config.toml
experts_per_token = 1
hidden_act = "squared_relu"
moe_layers = [2, 3, 4, 5, 6, 7, 8, 9, 10]
router_score = "softmax"
normalize_top_k = false
routed_scale = 1.0
balance_loss = 0.0167
router_z_loss = 0.001
lr_router = 0.0018
norm = "rmsnorm"
beta1 = 0.9
beta2 = 0.99
train_tokens = 220100000
dataset = "wikipedia_en"
Below are experts of layer 6 (counted from 0) of a mixture-of-experts language model. Rows are named up (a neuron's input weights, with its number), down (a neuron's output weights, with its number) and show model dimensions 0-255. Each number is 128 + 24 x the weight over its row's rms, rounded and kept within 0 to 255.
Before each expert's rows: "gets" lists some tokens that make up at least twice as much of what it gets as of all text. This comes from a sample of Wikipedia text that the model never trained on. Tokens count by the router's weight.

# expert 3
gets: " the", " The", "a", "'s", "i", "o"
up24 [118 156 131  87 110 119 136  98 105 137 149 118 114 124 141 110 140 118 121 102 115 174 157 150 137 153 134 143  66 121 142 139 104 114 110 159 143 138  97 135 153 145 132 126 143 164 103 133 134 168  93 104 136 126 134 141 124 180 122 107 104  87 156 131 144 145 155 165 164 102 108 131 132 122 121 168 146 130 130  75 189 147 151  95  93 118 114  78 107 160 122 111 124 122 164 144 117  81 129 133 163 108 121 156 134 116 108 146 111 158 152 119 100 133 107  81 108 158 136 107 146 178 143 115 150 140 104 128 131 117 151 176 111 105 116 155 114 141 150 129 145 119 186 107 149 150 123 152  94 151 107 125 122 159 142 179 145 137 112 142 105 134  95 128 141 164 117 133 155 145 166 110 134 145 146 158 126 175 174 157 132 114 125 146 158  91  92 116 157 158 130 122 105 145 105 122 141 140 140 136 118 120 153  94 146 125 106 105 139 124 143 179 145 100 159 145 134 177 154 145 103 146 143 157 131 134 105 111 165 116 100 124 124  81 125 158 145 168 140  73 106  90 117 119 102 173 149 132 148  92 141 126 127 105  70 120]
down24 [173 148 152 139 173 141 106  86  93 109 153 121 119 144 123 140 182 113 108 127 151  79 153 129 117 131 137 129 142 130 123 131 125 125 112 142 141 183 138  94 149 140 167 169 156 142  41 146 101 129 114 108  84 184 128 111  60 141 120 129 135 111 150 117 123 144  83 132 119 133 110 159 114 134 132 126 131 137 145 143 152 131 161 147 129 137 151 124 136 158 103 146 130 132  78 131 115  89 128 113 110 133 138 102 108 152 131 166 170 112 150 166 143 115 110 102 124 150 103 143 167 111 166  88 106 165  97 148 127 137 112 168 146 125 125  90 119 113 126 132 133 145 138 126 157 136  93 120  95 110 123  94 129 152 125 135 134 144 142 155 146 126 106  91 129 146 100 130 137 115 123 133 115 141 144 150 128 117 125  93 174 159 152 180 105 122  91 127  99 147 108 146 169 141 111 144 119 122 127 131 183 134 130 112 107  99 148 145  99  87 147 168 126 115 121 121 126 121 171 138 109 104 111 107 131 115 102  93 128  94 121 107 126 123 143 148 136 164  23 135 110 147 120 107 114 119 108 130 158 129  78  98 153 139 129 110]
up25 [147 143 139  94 165 117 113 110 122 132 101  79 126 103 108 159  93 126 111 169 128 179 179 145 127 151 156 146 126 168 142 144 156 142 143 170 103 121 153 125 149 118 104 119 127  94 147 143 129 101  99 131 126  94 103  95 108  99 108 110 147 119 123 142 129 101 100 148 119 120 148 125 117 134 138 128 161 171 136  89 113  98 126 138  83 153 116 168 123 170 135 133 164 161 117 160 114 107 102 142 127 123 102 148 164 141 161 115 140 149 110 119 118 164 126 107 191 141 114 119 101 150 102 153  99 127 149 125 133  83 160 124 136 150 107 144 116 143 102 145 102 148  94 130 115  63 104 149 162  91 156 124 136 159 121 104 137 118 146  95 158 144 149  87 102 142  94 128 142  92 146 178 139  87 135 146 171  99 129 111 166 145 118 168 119 139 151 123 142 123 104 128 120 116 146 150  99 124 116 137 139 113 157 172 152  92 107 169 146 147 166 139 127 127 144 114 152 114 142 140 111 133 141 132 151 117 119 112  98 161 115 206 123 151 125 141 167 139 118 117 186 149 126 136 129  87  87 107 157 117 123  93 136  91 110 112]
down25 [ 93 112  77 138 122 130 167 139 115 113 123 115 121 111 127 126 135  92 139 123 153 142 185 148  88 121 145 127 143 120 126 138 147 128 154 104 119 136 138 143 144  84 141 150 144 148 152 155 161 123 107 156 119 154 101 112  92 106 107 121 150 134 163 123 125 123  98 114 176 144 170 115 102 104  45 132 146 192 135  82 154 127 132 146 162 159 133 123 116 138 137 155 146 123 161  99 146  81  85 107 198 109 137 122 128 125 163 131 135 113 105 152 114  80 130 112 132 146 160 108  88 120 106 139 122 115 116 147 128 115 107 160  90 127 131 127 118 154 131 106 137  91 115 173 134 133 123 154 142 171 143 173 141 165 135  91 160 155 103  98 192 137 115 147 116 113 110 140 178 164 124 135 142 112 104 122  93 145 115  95 150 122  87 135  99 147 104 168 109 124 137 156 146 125 100 113 111 124 146  97  98 127 162 160 133 118 115 166  95 114 142 134  76 176  96 130 108 132 104 156 106 134 117 143 151 149 131 137 101 118 116 146 139 149 119 150 129 148  95 139 140 148 144  95 132  90  84 145 143 141 121 129 132 144 141  95]
up26 [128 143 145 106 120  92 119 117 141 123  78 140 145 144 119 138 115 124 100 121 120 147 118 146 147 188 142 129 144 127 118 122 139  67 169 109 144 134 118 134 170 160 116 140 134 140  75 104 133 117 184 137 127 111 166 120  89 123 122 174 127 125 182 117 116  88 120  55 150 142 102 133 145 131 119 152 120 131 155 117 107 166 171 102 114 137 102 127 124 180 131 103 105 111 147 109 155  96  87 156 116  90 118 144 117 125 124 159 137  86 146  94 109 131 100 140 137 134 122 108 139 126 150 147 132 149 170 166 143  89 130  92 118 150 103 109 169 106 136 115 100 107 123  88  98 153 122 124 125 158  97 133 156 120 162 172  94  92 105 138 135 174 125 151 171 109  94 179 134 141 105 103 151 126 171 160 131 149 162 124 121 128 126 138  95 105 104 119 144 121 164 125 130 118 113 123 126 110 154 155 124 105 118 104 119 146 118 171  99 135 118  85 107  95 158 111 137 143 120 127 106 157 129 156 118 175  97 137 145  89  99 104  96 109 105 108 156 134 143 118 145 152 145 130 147 131 171 155 135 151 116 115 133  96 107 180]
down26 [139 135 109 163 117 143 114 105 121 125 140 124  99 115 131 120 149 156 149 141 138 130 137 122 107  57 106 104 150 103 108 122 105 179  71 151 140 145 104 107  76 105 128 169 117  99 170 144 118 143  95 165 122 135 122 134 129 130 115 124  95 133  95 144 154 154 149 183 115  81 153 119 102 128 139 131 114 124 114 124 134  97 107 132 133 110 133 146 115 114 124 119 127 117 122 153 128 173 200 131 110 154 140 124 108 143 110 113 139 142 116 184 142 169 133 119 106 110 152 160 128 139  86 125 105 125  79  84 163 178 114 154 110 100 143 135 123 150 175 113 138 159 128 178 124 115 122 154 131 102 154  84 134 121 126  92 137 141 131 120 116  82 152 118 112 146 127  91 146 116 146 165 154 128 118 122 114 101  93 115 135 111 139 161 131 126 155  90 144 120 110 154 160 108 140 128 119 145 128 119  79 145 120 182 138  87  99 121 143 151 126 174 140 144 141 128 154 115 126 127 150 100 113 115 161  79 157 117  82 154 120 149 139 161 151 185 119 125  97 169 134 129 108  99  76  91 109 119 129 131 157 103 112 121 144  91]
up27 [144 126 127 147 151 135 129 112 147  93 115 159 123 154 201 109  99 134 149 134 125 164 144 126 150 135 120 140 174 132  89  97 129 107 128 109 136 134  89 117 149 154 144 124 139 104 101 127 125  98 162 128 144 171 155 162 115 132 144 147 119 143 105 139 117  93  93 142 152 112 123 133 143 154 119 156 113 161 134 116 141 141 145  98 101 155 106 140 139 137 104 113 136 138 112 169 108 131 158 150 142  71 120 122 136 162 154 118 137 102  98 129 161  40  95  96 101 132 107 152 141 141 130 115 127  97 114 113  90 165 152 166 120 184 163 141 131 136 152  78  91 142 121 135 113 122  96 146 137 143 189 132 124 148 107  92  84 187 122 127 137 138 113 132 146 145 147 120 122 142  87 166 120 162 100 115 147 136 143  97 129 106 101 124 150  98  91 145 107 115 163 135  85 158  97 159 137 129 128 141 135 163 159 140 169 135 107 113 144 133 100 123 153  66 154 133  92 123 132 126  85 120 147  85 113 142 149 125 113 154 144 125  89 153 112 100 128 114 110 118  98 136 137  95 141 115 139 133 111 136 100 153 118 151 111  71]
down27 [122 138  89 163  95 108 127 158 134 103 136  99 167 134 148 160  92 112 190 119  91 101 143  96 116 147 138  80 152 127 153 127 166 133 133 124 119  75 168 106 153 145 120 117 134 139 102 108  91  81 137 125 113 164 128 142 140 137 161  99 156 158 123 139  72 103 114 103 105 163  97 112 194 113 169 136 127 167 152 120 145 103 120 114 143 147 133 105 136 120  96 104 101 142 117  89 172 132 118 128 109 101 105 124 146 111 125 126 145  91 146 128 138 133 148 117 125 134 140 140 131 119 149 139 105  96 135  97 164 114 116 118 162  56 161 148 134 107 110 174 105 130 158 121  82 150 132 126 107 167 112 173 103 149 141 120 115 106  80 127 139 181 114 132 137 143 122 171 146 103 128  88 105 131 142 113 106 114 142 126 146 116 121 146 136 110 120 131 118 166 115 127 105 140 123 148 157  90 180 142 106 108 123 153 144 116 116 153 151  90 139 135 134 112 128 116 141 149 134 101 126 132 154 131 145 123 145 126 146 119 123 106 172 145 156 115 110 149 104 127  92 140 176 105 144 132 122 116 107 183 146 107 121 184  98 178]
up28 [114 100 149 123 126 149 125 132  97 100 122 146 112 144 141  85 160  99 119 150 148 128 179 134 129 120 111 133 166 192 118 111 147 114 114 126  90 154 127 182 140 122 148 129 162  93 152 132 128 121 115 150 180 139 136  97 145 152 102  85  81 117 108 172 127 125 127 131 124 132  99 118 136 150 106 142  69 106 130 113 153 167 103 112 144 101 113 162 142 120 122  94 122 142 184 157 128 139 144 104 113 119 150 127 136 112 118 154  99 102 159 166 117  74 120 139 115 105 169 116 154 149 113  99 197 144 119 126 158 161 125 110 109 106 153 136 136 120 149 153 124 150 163 165 131 167 114 107 134 145 130 107 101  98 133 155 149 134 166 116 147  88 119  58 101 134 124 157 133 140 103 153 136 178 110  99 102 114 149 118 124 143 148 163 137  95 189  94 113 133 115 137 112  95 128 126 111 111  95  96 126 106 131 133 126 119 132  97 101 118 109 115 149 140 175 181 168 139 147  96 140 145  99 116 179 157 100  99 107 131 113 133 138 128 149 159 112 118 162 137 158 113 121 104 115 140 131 119 155 125 140 103 105 142 131 135]
down28 [126 112 133 105 163 111 135 134  90 147 113 150 143  88 134 101 101 139 107 141 145 115 124 134 151 124 120  71 117 132 130 127 135 129 115 119 123 121  77 177 111 166 103 123 138  92 123  94 134 136 125 138  88 145 164 127 136 155 154 174 108 141  93 189 155 125 114 121 112  88  99 109 125 173 177 134 146 100 124 152 168  87  97 107 162 100  84 136 116 105 108  93 160 100 107 123 107 101  79 112 127 123 153 150  99 137 123  79 121 114 114 140 138 152 104 101 161 141 103 117  93 114 122 125 117 127 154 144 103  84 170 125 145 144 150 140 132 164 107  98  49 143 169 121 121 127 134 100 153 112 114 121 128 167 126 131 116  78 144 139 128 129  98 161 135 124 102 120 100 144 165 144 133 111 130 130 116 108 112  95 120 128 153 144 149 116 130 110 121 144 127 133 161 147 121 134 131 153 142  91 121 145 146  78 109 121 148 108 112 156 143 123 134 141 104 102 168 116 124  96 104  70  95 103 119 158 161 156 127 132  88 123 173 131 107 147 152 102  90 165 149 107 106 153 123 163 102 148 122 103 176 143 135 113 103 147]
up29 [165 133 141 119 101 129  82 131 131  99 108 114 128 100 142 118 115 150 147 134 115 112 151 122 146 141  84 100 124 122 150 106 166 116 108  98 133 122 118 119 122 148 171 129 147 177 123 108 127 188 160 147 144 125 138 110 119 133 150 143 160  93  94 156 143 166 147 132 108 142 129 142 110 124 108 134 148 109  84 132 121 144  93 128  72 132 120 108 136 145 170 132 113 118 196 103 153 115 122 109 142 119 106  92 155 108 134 143 105 119 130 159 104 113 153 173 135 116 146 161 105 128 160 176 171 117 157 124 130  84 123 116 100 112 143 153  95 106 136 133 117 150 111 127  79  89 143  93 122 139 122 111 137  64 167 147 154 124 140 122 135 101 126 162 108 107 114 147 138 113 132 141 154 119 151 122 168 154 104 126 119 114 152 128 138 174 143 131  96 131  88 132 100 110 131  89 136 121 129 111 156 141 127 154 102  66 137 120  89  97 122 137 162 149 139 136  89 117 125 135 101 107 122 118 140 138 115  60 138 126 181 145 157 153 137 174 115 112 108 119  67 142 179 130 110 118  84 117 148 123 123  87 129 143 118 187]
down29 [112 152 104 126 180 167 123 136  99 128 117 134 110 124 145 161 107  94 135 118 113 152 120 148 109 134 134 140 136 188 161 117 119 121 103 119 149 130 129 166 152 106 161 105 142  88  59 130 115  93 126 153 111 142 139  83 125 126 113 142 119 127 151 147 142 150 128 110 145  79 134  96 129 163 100 138 191 130 119 157 134 101 138 153 141 131 127 115 119 144 116 115 147 160  80 161 202 139 112 115 101 129 120 134  78 120 123 151 122  94 132 137 136 111 134 127 167 146 135 170 187 119 115 153 114 164 112 155 141 133 142 126 103 143  84 100 174 109 129 140 111 100 128 130 155 179  81 134 168  81 141 136 121 149 182 140 141 118 116 126 146 133 137 109 115 144 118 148 110 155 139 101 126 152 132 125 142  75 132 151 147 112 137 121 144 121 150 131  83 112 146 124 147 122 139 145 100 136 153 160 137  83 119 134 155 141 110  93 137 104 146 104 140 103 127 123 100  90 200 121 146 114 105 167 152 117 107 149  97 148 111 124 107 152 152  95 146 155  67 123 133  96 100 123 110 109 160 137  95 130 153 141  93 113 139 111]
up30 [147 114 154 152 110  99 143  95 135 134 129 148 161 126 161 119  92 144 131 150 134 134 123 103  96 135 135  96 164 123 106 137 155  97 139  89  93 127 146 144  82 146 155 104 113 165 105 129 116 119 148 108 123 142 156  77 137 124 131 115 142 114 147 101 142 117 118 111 164 159  82 157 133 116 115 145 118 165 107 120 128 108 130 110 119 182 103 135 131 127 167 132 117 153 113 110 147 133  90 114 120  95 147 139 178 141 113  94 127 136 137 116 110 109 126 123 105 163  95  72 112 145 127 110 120 150 148 201 174 129 134  99 139  78  95  96 146  86 142 134  84 110 108  88  99 150  56 167 116 124 154 133 105 111 112 149 126 164  96 117 165 188  99 137  95 147 157 153 141 162 119 107 109 117  91 107 152 167 111 120 154 138 126 172 135 133 134 133  91 134 108  95 105 138 121 145 116 154 146 146 113 160  88 132 137 121 145 127 101 148 127 202 132 124 160 116  76 172 122 123 103 154 137 114 138 162 136  89 123 143 151 156  86 140 102 121 138 128 127 147  99 128 125 132 131 150 110 131 124 137 133 128 149 144 110 107]
down30 [ 80  86  66 166 128 121 172 194 180 114 160 130 179 125  90 109 163 119 155 117 115 135 124 126  97 130 138 113 145  99 138 115 120  96 120 108 114 159 142 154 111 154 140 108 108 156 160 133 141 102 114 121 103 148 146 119  87 116 128 112 133 141 136  72 160 104 121 139 138 140 139 117 103 103 101 148 130 121  60 145 134  91 121 167 116 128 136 143 143 153 140 137  97 154 105 119 126 126  97 150 161 119 144 132 118 136 105 139 110 105 126 118  91 125 112 142 100 106 117 122 131 112  99 157 143 145 136  97 123 129 132  91 131 128 141 128  61 137  68 164 123 128 136 125 155 161 124 152 161 119 126 150 131 149 105 160 117  99 126 106 142 182 170 164 125 109 158 106 135 138 126 140 170 132 137 145 134 142  95 140 111 117 103 136 157 158 102 124 141 142 173 120 148 118  65 143 138  99 151  95 156 121 109 112 139 123 139 142 161 127 128 159 101 133 148 144 104 158 119 128 105 222 112 120 108 157 160 126 134 104 165  92 171 143 128 128 121 105 145 114 156 143 116 119 155 129 103 135 108  88 126 118 124 142 103 148]
up31 [101  94 112 162 114 150 175 163 135  83 106 104 150 125 118 135 113 149 111 185 114  77 168  80 165 119 129  95  92 121  92 146 149 116  97 161 119 176 170 138 130 143 131 133 113 138 167 104 166 114 134 146 115 108 146 152 154 147 100 139 162 111 125 115 127 135 137 141 112 122 140 133 138 101  90 101 136 118 142 132 166 191 110 137 152 105 163 114 159 114 115 101 105 162 138 116 148 135 136 103 143 112 131 119 132 142 122 145 156 117 163 100 125 156 140 120 144 125 157  69 134 161 148 124 125 132 101 164 139  96 143 116 112 149 115 112 139  88 124 128 149 114 145  92 143 100 160 146 154  99 152 137 137  83 113 117 168 144 114 149 121 109 175 141  91  93 150 128 166  94 127 133 130 137 141 104 106 185 108 142 112 153 147 143  70 109 141 144 138 101 140  91 114  90 108 176 123 131 170 128 131 117 131 113  94 138 136 103 152 150 100 161 116 130 103 110 142  81  99 101 100 141 168 130 153 125 152  95 117 126  85 136 118  94 147 107 107 164 112 150 130 110 133 112  77 144 118 134 132 129 119 115 153 122  81 148]
down31 [ 84 111 129 122 128 137 111 117 143 112 116 140 133 125 101 194  97 146 129 134 118 104  82 110 128 133 131 128 117 141 120  95 130 136 127 127 107  91 136 107 105 117 145 125 107 148 139 192 149 124 125 139 153 111 155 119 167 144 134  91 186 115 126  83 156 115 130 159 101  93 120 146 117 102 132 142 145 167 116 162  72 103 111 123 184 141 113 178 142 109 157 124 133 139  86 197  88 142 132 168 125 150 147 106 147 154 153 130 154 100 109 153 125 149 143 131 150 142 162 129  84 162  97 143 119 140 117 160 136  74 118 157 130 138 128 166 115 136 154 109 129 144 102 141 144  95 143 156 116 110 176  89 134 139 156 169 137 147  90 122 137 105 114 147 119 108 161 130 138 128 153 130 103 158 109  86 104 164 116 137 130 100 129 103 105 124 137 179 114  85 132 164 106 111 116 145 136  86 106 138 126 141 131  83  98 128 162  83 151 176 117 132 148 159 117  86 102 118 121 132 118  65 112 142 155 143 134 136 104 122 135 135 127 121 120 157 107 134  73 161 151 137 136  79 124 132 126 135 132 103 136 140 117 104 127 125]
up32 [112 126  91 110 101 138 153 134 155  88 135 135 142 113 128 138 145 100 119 143 145 106 108 123  92 146 121 132 118 122  90 108 153 115 117 128 135 118 118 165 121 144 122 161 125 110 160 115 103 117 102 106 161 133 100 130 146 138 115 110 135 164 172 187 136 112 177 156 183  81 107 118 117 132 143 119 101 122 118 129 126 108 137 149 127 110 147 106 171 113 129 127 106 129 115 192 151 150 153 119 131 150 126  85 174 117 140 131 160 105 145 107 146  68 103 134 166 135 131  95 107 119 181 106  99 136 127 134 151 113 143 161 111 141 118 112 153 118 112 123 136 113 138 111 180 123 153 160 126  96 133 141 176 114 170 113 182 148  90 154 137 122 130 107 135 118  92 174 117 141 130 168 125 132 129 152  92 173 131 123  84 131 148 103 173 132  97 113 171 178 171 102 108 120 139 122 136 108 109  90 137 150 149  97 162 111 122  89 143 140 161 123 110 116 131 152 162 153  97 111 123  95 128  99 138 151  94 126 125 123 133 117 130 110 129 137 109  82 147 183 169 114 165 166 124  90 131 134 143 149 119 103 127 189 123 121]
down32 [131  97 146  92 135 182 118 144  73 147  74 128 136 116 111  99 105 135 139 120 138  98 133 135 131 151 111 126 116 109 142  95 124  79 129 127  84 101  99 141 136  97 112 139 194 108 179 114 123 119 119 116 126 155 125 150 118 147 163  97 154 163 157 125 168  97 158 126 123 121 127 148 152 109 111 117  81 125 130 126 111 113 140 152 149 107 150 123 154 148 141 144 130 158  63 156  51 132  97 150 146  81 158 106 168 131 157 124 167 143 126 132 109  63  91 115 105 119 143 153 106 129 119 117 108 130 145 149 112 106 136 125 135  97 145 113 165 131  97 145 129 102  88  73 161 129 130 140 150 100 124 141 103 178 174 149 119 137 115 165 145 108 160 134 134 130 117 187 136 106 129 118 129 122 139 180 136 157 130 115 122  93 162 120 128 120 127 119 106 150 109 127 132  98 122 108 134 150 108  92 124 130 139 128 116 138 139 123 159 132 130 114  98 125 128 134 151 113  71  93 118 106 140 121 114 119  88 112 128 126 123 109 148 106 148 151 101 106 140 139 181 114 150 121  90 136  97  80 157 117 109  93 131 127  86 126]
up33 [ 90 146  83  96  99 149 150 168 104 147 106 143 110 136 131 142 156 140 149 130 151 125 149 120 143  75 119 130 154 129 139 104 108 155 113 119 149 110 125 136 162 123  71 110 104 114 171  97 100 126 140  84 162 135 127 124 122 117 140  95 132 141 115 124 137 175 145 139 128 162 116 160 151 160 105 140 154 126 111  78 147 135 137 145 142 118 129 172 104 152  91 174  97 186 110 113 136 110  72 109 151 125 142 109 121 117 174 130 113 120 110 130 128 132 133 116 176 142 136 140 113 161 134 144 109 164  93 116 141 128 110 138 127 101 119 123 130 152 119  56 135 128 152 104 160 115 113 153 110 117  95 161 112 127 137 102 187 117  78 104  98 155 104  81 167 186 135 107 165 140 122 176 151 129 143 133 164  93 165 127 120 120 131 154  86  97 123 122 156 149 127 123  96 135 147 186 147 121 161 128 129 133 130 134 153 132 165 128 134 122 152 126  89 121 161 112 118 142 158 105 153 163 157 144 114 125  91 118  58 114 149 141 169 142 136 132 140 114 136 104 156 134 110 114 132 143 111 115 114 131 129 163 144 145 120 128]
down33 [151 153 122 128 130 121 114 156 110 146  70 106 118 108  94 145 122 138 138 106 146 139 141 134 166 145 156 154 173  63 144 105 154 144 124 190 130 135  87 121 105 112 107 163  92 101  87  96  84 169 135 154 145 108  95 127 115 121 112 102 122 166 104 115 123 151 101 111 126 134 138 152 132  87 110 129  89 109 126 100 115 145  98 105 101 126 123 128 152 123 118 157 109  84 146 134 129 169 114  79  97 131 133 118 153 172 136  93 124 119 129 159 148 133 130 114 131 117 198 139 159 143 140 166  82 148 137 142 152 111 166 131 127 128 186  94 167 134 133 124 156 122 124 119 110 137 116 122 119  91 119  95 161  93 154 128 103 139 132 106 104 107 143  98 128 128 106 110 119 135 111  68 123 144 125 134 148 118  93 139  96 113 172 136 160 115 115 155 113 107 133 110 110 116 117 113 124 149 115  99 115 138 180 127  86 150 127 157 108 109 147 122  99 168 128 164 113 124 112 108 122 134  90 107 122 120 121 135  96 149  99 123 130 138 125 116 151 129  50 159 163 129 134 149  71 112 140 170 106 115 116 131 128 106 100 109]
up34 [124 120 107 142 152 118 136 125  97  73 124 133 114 146 123 129 107  98 119 130 145 120 166 142 128 123 134 132 186 133  82 105  85  98 175 138 116 115 118 121 120 125 116 164  84 146 135 108 107 111 154 106 152 118 150  76 167 144 127 121 127 124 123 152 133 122 134 117 166  96  95  87  77 114 149 114 150 121  99  91 133 125 143 126 101 110 147 131  92 155  87 101 173 151 158 103 121 128 136 145 102 116 119 110 157 134 150 146 165  97 125 118 162 113 129 109 124 142 122  90 138 117 125 135 127 142 119 128 125 149 166 144 150 104  99 121  57 115 115 143 118 129 151 149 163 163 118 145 148 176 136 174 141 128 134 116 130 138 110 100 167  96 174 158  70 113 167 134 114 176 104 137 142 155  96 166 167 138 147  99 108 103 143 126 106  96 148 133 118 180 138 139 126  96 129 158 174 130 101 124 122  90 112 100 139 159 114 103 126  95  82  88 161 126 157 108 147 113 173  80 143 121 123 146 134 113 169 135 135 123 126 118  87 110 146 149 160 135 156 128 140 125 105 130 117  94 138 144 154  95 115 129 155  85 123 147]
down34 [180 166 159 165 167 131 126 113 151 126 114 113 133 177 111 148 110 115 106 143 120 177 135  97  92 114 138 135 130 127 112 126 156 181 160 118  85 129  99 138 145 127 149 108 121 114  93 111 100 114 157 132 133 109 160 121 154 147 148 115 109 149 109 157 133 131 158  99 141 150 111  81 121 117 155 116 186 115  86 132 131 124 120  80 128 127 127 155  88 100 132 140 191 108 122 127 110 151  91 139 100 140 155 125 116 149 160  93 156 124 134 101 159 127 128 155 141 108 134 150 108 137 128 123 138 153 143 158 109 102 145 137 174 130 132 128 142 119 158  93  73 133 138  92  99 141 200 120 139 152  95 152 145  94 112 118 117 166 125 143 110 135 127 169 140 134 133  94 135 179 123 124 174 101 108 176 150 117 101 112 130 134 121 134 141 128 189 147 112 127 126 111 164 109 168 116 114 154  89 157 152 128 152 100 146 122 139 113  98 112 151 110 148 139 110 101 142 155 118  97 142 132  78 117 112 142 134 194 115 148 126 117 132 114 184 145  92 131  93 109  90 139 117 121 157 108 151 118 143 126 149 117 107 152 136 112]
up35 [106 125 145 166 117 128 151 153 102  97 144 130 103 115 133 113 119  97 124 140  90 134  97 106 151 130 106  95 130 111 153 127 145 118 143 159 171 133 116  98 104 144 132 116 133 139 174 151 118 120 115 152 147 130 125 151 140 115 126 141 170 155 123 123 152 104 146 167 154 122 101 132 126 106 110 142 147 114 171 132 149 150  92  93 140 100 165 121 184  95 131 124  72 116 152 120 162 155 106 142 106 138 116 121  86 107 151 163 146 138  94 120  74 137 135  87 125 120 147 173 121 127 125 105 107 155 101  73 108 123 156 110 112 152 100  78 184 121 157 126  97 128 134 109 145 117 121 115 153 135 151 164 110 155 111 140 120  87 111 128 174 119 106 140  72 133 120 137 135  98 143 127 128 128 163 139 113 143 140 124 129 114 151 157  88 128 130 147 124 138 148 132  90 151 108 181 136 120 103 119 131 165 115 172 121 165 115  60 131 162  85 125 118 122 137 142 188 116 143  63  95 125 154 100 119 203 101 125 115 118 118 123 100 113 156 128 138 106 134 143 136 163 116 123 111 130 165 154 130 133 149 109 127 159 101 150]
down35 [132 128 124 113 130 126 100 147 112 117 114 110  80 127 135 167 144 109  96 134  62 156  98 126 131 154 169 115 119  90 104 122 138 140 147 135 143 146 107 100  80 116 125 142 136 156 117 145 140 132  92 164 141 127  91 161 139 152 133 133 178 124 109 136 140 115 121 123 112 175 139 101 147 113 107 139 139 137 119 154 117 162  85 127 116 100 101 125 135 108 118 128 113 129 153 114 129 145 133 140  63 126 128 133  90 124 121 103 158 113 113 173 136 135  78 105 130 121 120 133 164 131 127 102 130 126 144 102 147 152  90 137 152 140 118 141 160 168 131 167 123 107 134 133 147 126 148 152 116 105 151 110  87 149 144 192  93 128 141 117 139  92 120 166 162 117 130 126 165  81  99 119 139 142 120 132 176 134 147 116 127 118 122 150 127 112 141 126 117 167 161 125 132 159 146 142 131 127  78 183 140 147 121 151 107 170 119  46 125 138 114  94 130 124  95 112 145 115 136  97 102 135 126 111  57 188 120 135 147 130 103 114  87  91 121 150 180 109 107 122 135 119 116 140 122 122 184 124 175 167 135 127 159 176 126 113]
up36 [142 153 148 149 131 128 103 127  47 119  98 117 144 136 122 107 121  92 118 129 127 126 135 140 123 110 103 153 150 123 112 168 131 148 107 115 148 150 162 140 128 142 136 127 112 133 136 166 149 124 146 100 157 109 105 141 103 135  79 164 141 155 117 162 125  87 142 132 114 152 112 158 159 154 119 163 162 123 134 101 173 120 146 103 147 134 155 144  86 133 156  90 164 156 160 105 174 134 120 163 126 148 100 117 165  78 118 136 119 141 140 116  65 132  89  99 152  96 128 143  99 138 158  88 141 120 126 150 115 151 108 114 169 131 116 114 128  99 100 128 102 156 115  74  86 128 109 138  96 101 165 160 117 137 168 127 127 135  97 130  76  83 107 131 132 104 129 132 140 136  92 125 105 131 132 127 139 162 144 102 141 128 108 164 125 112 138 144 111 139 104 106 135  82  70 149 117 147 115 133 135  92 139 144 111 131 138  89 160 100 141 114 100 143  70 111 112 175 147 118 105 112 135 156  90 148  93 157 115 139 142 103 129 171 114 159 131 112 158 162 100 129 124 128 110 116 119 138 164 115 125 135 141 170  93 182]
down36 [ 92 135 138 109 144 117 110 111 197 166 134 160 109 121 144 110 121 150 140 115 113 120 127 140 131 137 111 145 138 146 168  96 127 105 142 157 131 135 101 116  93 134 123 132  98 106  52 174 144 148 114 151 124 120 131 113 160 138 119 132  90 124  99 125 151 180 108 130 132 107 140 114 105 155  80 149 101 124 128 140 132 138 121 131 108  94 134 100 109 128 112 113  63 139  80 127 141 137 144 152 136 112 129 140 147 134 146 124 101  93 119 148 149 127 128 114 118 133 126 123 179 116 103 174 114 124 120 152 128  86 130 122 107  94 130 128 131 151 159 149 153 118 128 142 151 105 130  91 141 155  99 103 143 158  92 133 154 134 132 146 125 134 110 122 146 153 167 145 123 120 142 145  82 199 111 139 128 109 130 195 104 142 123 125 142 148 104 125 107 151 113 138 159 145 131 136 102 151 124 141  70 122 145 134 136 177  92 123 104 128 120 160 118 131 150 113 119 109 100 142 122  71 140 125 139 126 140 128 126 141 160 114 100  73 109  72 147  96   8  76 136 142 130 121 118 146 126 112 130 135 123 130 135 104 157 122]